{
  "hidden_size": 384,
  "n_experts": 16,
  "experts_per_token": 2,
  "hidden_act": "swiglu",
  "normalize_top_k": true,
  "init_std_router": 0.0108,
  "lr_router": 0.000358,
  "norm_eps": 1e-05,
  "optimizer": "muon_variant",
  "learning_rate": 0.0101,
  "max_steps": 4996,
  "dataset": "wikipedia_en"
}
Below are experts of layer 6 (counted from 0) of a mixture-of-experts language model. Rows are named router (the router's row for the expert), gate (a neuron's input weights, with its number), up (a neuron's input weights, with its number), down (a neuron's output weights, with its number) and show model dimensions 256-383. Each number is 500 + 25 x the weight over its row's rms, rounded and kept within 0 to 999. Numbers have three digits each.
After each expert's rows: "gets" lists some tokens that make up at least twice as much of what it gets as of all text. This comes from a sample of Wikipedia text that the model never trained on. Tokens count by the router's weight.

# expert 5
router:492511494513492483495530530480542483480485544490512464502514515555499505465502528487462497501497488481489471449537464446485528532519532469521500538469578528493470455546478493487529487482536464482515506478532511553513539460506484510485554503462513504527528495509470541455522500479477498489492463499487494524479504436448516524474507466544501486473456486494488502495485478528500510525498
gate0:491494524530512478497532511532470494456523504544509515478524504507459513483462486497498482501473508483486486501518509490493530502530501480541487466499536500490460448523468473492533496485502501491479472427475453503502502508507508513557522498496532499520486512535496468516501500539466488473506534520505468521446500507435507501490523466483505511526504474461457495485450533529520526495519
up0:516514523519543502467475491473486486525527545515552501508514510481498555522477488494511499496493466483494519487484485534506455482486505477507486482499538564500510534462525492514500490526534474494530540489517478430493507479488529514516506538470494511522487468514513525521489541524503502509531518524530542461537477493502489467532528515555522496459494489511523513487519475519506504499510
down0:510522473545513483521501528508506496486521518516468517514468468486515502484497461463497487501488510521488527536517503536475543473498510511482511470517488491544480524477496518469522544499460515466478509488495477474480487522469519528499430512517511498516509518497496482543500493483453539540426505461526514495569473471502452503459491507518471517492494508509486478479497477502512459493522
gate1:501499523492513458503548495497525532523482506470534533510520476501545511502512484486474499533484460516461456493467497520476459508515513498498494512502475523507492526525478488490523540503519479537527515497492483527558492499521515517448540491502507526533522527482510533491480523498474481481503508545475523528494508493537487519479522456486524496477437523533510487498499499519525507507499
up1:510483497524508522459506488482474504487556500493507471522479479479512463459494472517500517496499473501488527468466498438526478492510514510506496521492460483461506454495509526480457536528546501497516514500500496457535520497501485494458491499476471514497503508447467493505487474528481556492494494473520464529543553508516516507500512479493512462523519494439475482433506508464519509515520
down1:554468514514475486469521528426435530538488518505524486548526514515482495478493488504539512484497504526471454497526496507500494513532506542494473485539486489473555429480464486522493504461486468472532517516488474524490554515524508493504472519470500482494492493497506488485480478498526521486497455450473508466486502499524501480504524459465508515445540492540491479499477498528525487484473
gets: ",", " of", " in", " and", " for", " by"

# expert 9
router:470486522518473478524533461468502460493513518454469507497444491473511534459486486468474533486480515499483495471508495484496480505455538492519462527488489511499499509516467451537449462441502506498548548470483500498531522532509488506464475499510504478500471521565499472461465537540503491513496525489488454560525504491501532472536497490514482479513515504527478457486500481451502484504520
gate0:509481495490480519497508498532519491480512494498511505508570507485508507475481511428488553496502517519512495483473483531480511485490543476509477482515510493479467493488529460494516492515513467463452526495534493521464526486513476558513486428532465472505473508517495534545466467504534517462527514522493492460490451538471519525436450479573444468556462546482526485470522488464495454509475
up0:500483511479484490532520505487486512516542517535465521519556477475475488568501482507506527537554503472509487545553524494521500518510511505511511460576522490530461506519495506545496473536481472513454512521471492502485488505516495506536527483426525537498489447515492499520507458516466485507518466502487409504506503528472508495505489438487484514490482480507531497474472523546489464531509
down0:533503490483510498559522461457536536524479502541500504509520450478518447489485498479486532447482471467525502499506501470482503483489505526518522519537533507501549462509486511451473496510515481516541470495430482452499502486521526550462489518530465452469484507502491504502481471542516494522454489500522496576476495478465523521507484479520480526488512507517513513496483495501489557495488
gate1:511500533541436491482499492528494476488542529485481450532479469531467503532457493495503498485510528488534528476534498503535504503494497497505459498466471528519471504489495526514526474478486512470481464527497477500520480517491515511532508498489485446518482508505456523479552498499500478514480552474480482515555497478517527531539508474549524524479472501529489496465497509495474497474517
up1:528534492510489502465450503506489509501460492469495445536495534504497511520507534504547450475477472467468508483473489493474535442458476505536473498475536539520507518464537505551522505494469533475504491492532496505539495502516527517492484513472478527479520487484471513505506496525484483475502485469493517480483515492522520484526491494497477518468526532464458459535496563510497555490473
down1:494487494483442460480535470510519463466531502494570532478523546468465477496514473510479530500466496505516502461430497459523517496505528530475501506516499423473488484495516504515510527581532483499517521453531515503510432478500489546475444486510501484503513501485486513477470503498522474468463481489540526497479504486500483528552543507478521521530507504481552490515507495513557519486475
gets: "1", "2", "3", "4", "5", "0"

# expert 3
router:513538509467485472483500523473487509491520507522468529501503558503439472467502553569488465515523464527472500489513539501494478466519483469490532520494486499464526533525502519532524484523524494490499495514520507501501493488476493501499511464447489485464464549475503532475516505483535508469518522488503503492494495510503489466483515507484525519521498511506517555516508499461488564523505
gate0:497482506487509522483500488496452518522525511494546491473505510536508469508479514492499507499524470495500551532537487553488506464487514452479534538487489538494558496511495483501485458513463507480494575530441494500500521507528493499508504509517531479493490508482522532484531501480504506467490482485552486525586480486504510475484522540521483476536499552504505498502505481514554561472508
up0:491493471501500470518491493511505470515426488468487534517467484500521490514508528483479469451497502508486496538458499496543451496508495497505541486528467502500483532501443441460463484505504497506503475514473496483476499564483544516555503497460484527544483513490489502507557500510502416568547515476502489526461461502485450528524510517508526513514449495476482526455509527523495535564512
down0:516509461514532464510485493469471485434484543523529529487494514457479478509515519519517478553506502510494498496478506468505498485474530527511501490491503471522521544479553485496507488502487490515530514517502507531453466512486467496502488474468474509532512538527517517541478501478499506535456491492484535506476490485531485469488470502494523518470503487474472504497521528510473524523492
gate1:456482532475518509533560488520490549500505501520518512496493499458487462529450500462526503457514475499471536525493514458485513506446501533514518458554523476506478494497474477477500481465501557527501504514475543489514522464492506510501471467468504492466443487506490474548535506484480509506516507472464519488473543495517548489517490468507473485537475471530515488509484527466541504544476
up1:518455542457449498500490471506547545509501513433551479468519485499496488533511475481498486484467476477457505464542515492472514553507533467517518505501530543503532497519489465468487502465492481514508480531499483520539523487508509537479512538520477485464477536539514441522487519497515486497487487492539517481478508491527521442473497457526475467497502473486519476496511496487471451493524
down1:531497456507498489508490490488513512483466522532505520497507455476518493510495498530501510487528511520484485507481484514506493521534532499496496485537471491502491516482464490531526507474485504459550522484479487455511519491529517490500511475528487507530476489461516503492512505499522525494576533501513505454509522576453515455497541505483409484496517495484483533502544542503533493490502
gets: "\n", "\n\n", "/", "as", "}", "is"

# expert 4
router:452507475467513487475505475487446510563534486503514472493500518483571485530494486522529527489481502524484486498508496543466510502527510471560476507497533517488509516466521514569548500531491516525516510496467443502485463535514500484522512488492497487526472459501511493526485529522506519528525516518500491469521525515505521519506473505520498500524536486521438528482486492543529505544508
gate0:535525539493499468498508496477485526526513504475493537514471500501486485503465516542480526453484514505513524474484505485533497499502490526517507455494516506500514494507528487492481498521471491489475501476449499472510543558544522465555510477482490501480483547488471497480448512503510509510562491486480524503491508449504478539512503512497483484437465441503524512549500494526554531515483
up0:488484481487506540485495462483513510503505551473523503509505517479507524499534507513546519500562483459472549504536503517487479492494490490501483494465445499482440508488479499533444488494507501477525529502484509464523484501511494552492484447551471489478459556518463510500569488512492520479494549479555478527499504510516507499523523469480515480490511521477509510536506500470514484511487
down0:540425462506522465531467483473547526525513474477524509499512510475485482537467518449523522501507509480567510502528497543513491470503492449524493465488571475493499490486490476458486491521518498485515528444492526489532483569496532498518487457518505505522453475496466500484504497481487480494537502554487462507523509514504494550493507494502442522493491522519482511506454550510498488527504
gate1:476461504471501536505513536468510430512503444477513481513469497483495460501477531473522495516539511411515486502547477499483505512520528523496507523542497431514481504505446476532467518481476483498431475489487484489514498452508528508521443503507520503489496499528464469489489480542511461493497476508485503526491487511488508538501469494500510457494515500472531500497498506531512480484476
up1:499491484470489434542514487471487487486510523500502543483511498517518475507520522536508472490486519519493519525489498474495496547508506508501531493461495543519499521478527484512545510524536528476485501483501497540535516523549507439507476539501530449502504498517500502507470504499545502484504491549484493501494514514495540473531463529504512504481537507523444480536509494486504461500550
down1:518512533431544499467555515548535521457506487527483516524501499529410494529494533485475544511498501518476532503507494475522508484457504544510480461511478514520490501490480481457505479514520523481515483503451535492486514499456502467535477510536505493474502506492487502504492513495529533502493489507502500472524462486499500507517458499486532525480472499490455536514502491506446492473511
gets: "\n\n", "–", "ac", " of", "est", " In "

# expert 8
router:502463489483497485465550523482481531518513484513455502496497495460537476510511489532479488467485415486502464543512479532519502515531468537490464498534478442493490450473511490529482490507491516527533524533439503479482468534516495538469540503481501465494462506481501524512514517464516505500503459497502519490514498527480501483455495508513511484522480514497483435468495521529492491525475
gate0:500476478493491484539504490501507487511494538524521535482512496475469493445541478473497480479558463489467542527548482498483515493499514499468518511432509488516535437456477513456518491465502535537521483486507480478508535550524497539499522499538534506533500499536495488490506524489506492482510492502459509509484515512492453546459493502529475487488507485520470484479494503511509497551499
up0:541519450509505511518475506495506494460498539500509525525506536457540517522540511509510502485509516533500528494543500485477503496477498451542488451522524490520483503501524516568509528541494460485511495470488457478486489486494519505500476499511518510497494488493511484538489507513505533532479460478481508456489467466502476490526510541476489458480475506492514480494482489483532468471513
down0:553481505547487490497446501499518525505536532536507545541515502512499537513475473505473483492495513522542562452480479506524524505539530476546502464504503500541496473493470469506523534526518497497502567511496463473457513446554502515492536488506489510486487458462473513485480473516518512462559493477504481467514520505454494508465491488463471499505505497469503540507450521501485491486516
gate1:493505476491521547520527537559465519519520513548435488497570502492506495522487528475475472489480483513504495489486511488481508551493505494541483454526521516497467504514505530509507456522503533500509505459506508479520469533569524497490495486487524490463508554508503535500489501455507486491507487491457532488478524486507483497466497558463507515549482554491513486517509522507507517460484
up1:518473507498484500478502437485476501471519514484530517470467517505519505521499478480513548494503514508457489508477456533486480505495541432454473516511486481547509511496526502517519489505494503553488520462454499518484518548499453480438514494442523513567477479491513486463509509507518486456522554513475484552484481508541563506505501480524480512484520467515502499476492504514527471531483
down1:534505471523514499473446476517541516456467517481522490506512454525479477453490520478520525464527539500531518513483504480504466494496507494503503519480473509517519485488490510505491522490487438504490505504481535476493508497550517498547536515513495496556482510521442523472490505489537493493401516445472515504491499492461461513490541504527556551490519444457489471467500528525491531485484
gets: "\n", " |", "| ", "\n\n", " | ", "|"

# expert 10
router:532464488521501514509486549556481491464461479512456475507552504509477500530531475504489494507492490480521462486477516512526530508504532486454477488528536505504481545452486488496540509520514525462452478492494518505471506486483464469520558501486475540509496435545493514503451513479480499519489534479501466532490483508489524488507483531550510481484520522457524493486498518488516537505453
gate0:492469512497508485484507515441495473478478543484486482505497463484519464526533472478557485471475513558493532509501492497478538438501542477510513516498498551535505480501493459510517491486494534518483516451479506529505522504511496500501518490505494528494522478492501466549481498500520508489487541521486547518513500500474494425534505478514534498483543520479467527558488521473545526516544
up0:489526528466532482470524467507482513487513496493453525496509465482493493508514491519494472503476464489480475491516556479492543505542522495505521506521507497537522503491520456477504497515509497476500499491469510496482513543529500535521505514510579492507514489507519499501464499498558513499448515481540500528505507512498481503513493554486510463524440504510494515512496517501509525486507
down0:456499506439505534465479523502504498485523471522479515461508456486489473544475507484482524501539467507531502495437515495520489507488544482507486485509449495535509491519537510504503511530510520520499489458467521505467495537516495493528517521501525503503551472507506477496547512478510466505504474489510480504513544492520513461457473537477484488476498494474497499508524474490483484509467
gate1:516480498497478525503510484501521443501560483481454518478512489495487501472535494504449494505488535483475463496558504490521494500492468531516490509546458501473482523503513452492467476509488519492481477503467491504494475480501487492491540503462477435491472486542457506509532477523539518448491524454487499499503498508496528477450502518512526469527498487529492456487512470525527477484463
up1:484483491512475454519495552490501486486514500513496517520507442456508480490521505528491501498488484514524484495452469473534433506498490500526490484494465458498507512481538437508490488507498525472530479480517538442483542547485492473474492525505524498482474464463510467508493515495545475521494462535501465456505488520557544496513509487504553516494518520507464478469527521486469518514486
down1:515494505529559490488477488466552504524537489500465501499511489488497470531482433486468482518505509510475483481480525500544503459492476482454490500513513513493475506510486505577515484496479461497507522470493507495509515522514538472506498535499484491505513472553521484491481498517475491507450492501471491472471496502494463526489510521526509488478459517464569496490511510547499512463511
gets: ".", " and", "–", ", and", "0", ":"

# expert 13
router:547469480525512527499509490517517480497534474477504534496479503501512480558468503495518468489493488484545531526515464513527501476509464509517463496500482493513473533518515448508534492523490512493480503516492514487464494490562528503458537422551499495485458452497462485553484470499513476518503499460521452518485497514481496493463504497496527507527499543489529478505469478543471501502473
gate0:525487504469485528487502459451520501507496475487493487503478516518478506494484527475479466504515510506496537451488486502508522524507486463495531472523463484466498494512534501488466570498505516480494495476501505448492510543515508471518498529549498505488505505497513510532496487498496528479511514529489473464487475526544533488472522508485516523509478473502505483492516528514521503513514
up0:518477518469497475494528535465485498490521515511474499534525506500538488522499475555531522486500484480513520480495545534501521486514520514497478502458506495504475537497481523500525488462493517520507472527561489509492480478465509509474455522488513506487478500495522494447513503504516491506454466541467507499499528484538538470476505452470477536450451515511498484499505564492515503503525
down0:494491515468532485519518514437467501525488491530502496500496532480518525541506450495530517444502551509519517537522477489488469514483482548474474482521502504509507509479493505482520464492501507479486499473508538467503498505468487517507458526481515493486453523503504492504526493490521517512461482528497500557524470470476511449513519476448466490492494491496500528492529516488471513514476
gate1:483487503517461540493532524464554513507492522454464492521515525448571545511526501477439500522491511503532527551518495559448500483471470457485516491476516485500505496502480506475521482472534504489514508540494505495484481487522450549528523519456458520500465470504473462480438488506483492501501493522528507463494476509493483487494477525515509495535479521515508484515521524503498525501476
up1:529505499526494510467504511450494515473516513505435541525506507491499440549486511465487513500462501486501502552492438460486523497525478472518459487551503499501535520493490489491500566486533523487487496461502462494480493510505522498491498464483505514499527488549484460538439503465465532536494530479461479472479510505465514514519494483482526525471497541486504538507489500463506504446503
down1:537510538455488459491490459519499521459494488502533492490499492511466529474495502508468460503502535460527526482460507472524489482539509476465467524471493489509537485471495471483483499478519475506537462450494512543505491483467486466510471473519516474502511544500497521506510524478488495509486559485506485505477538567456483473502510468493481531463504494478479455497486471523481494461518
gets: " | ", " (", " ", ", ", "; ", ") | "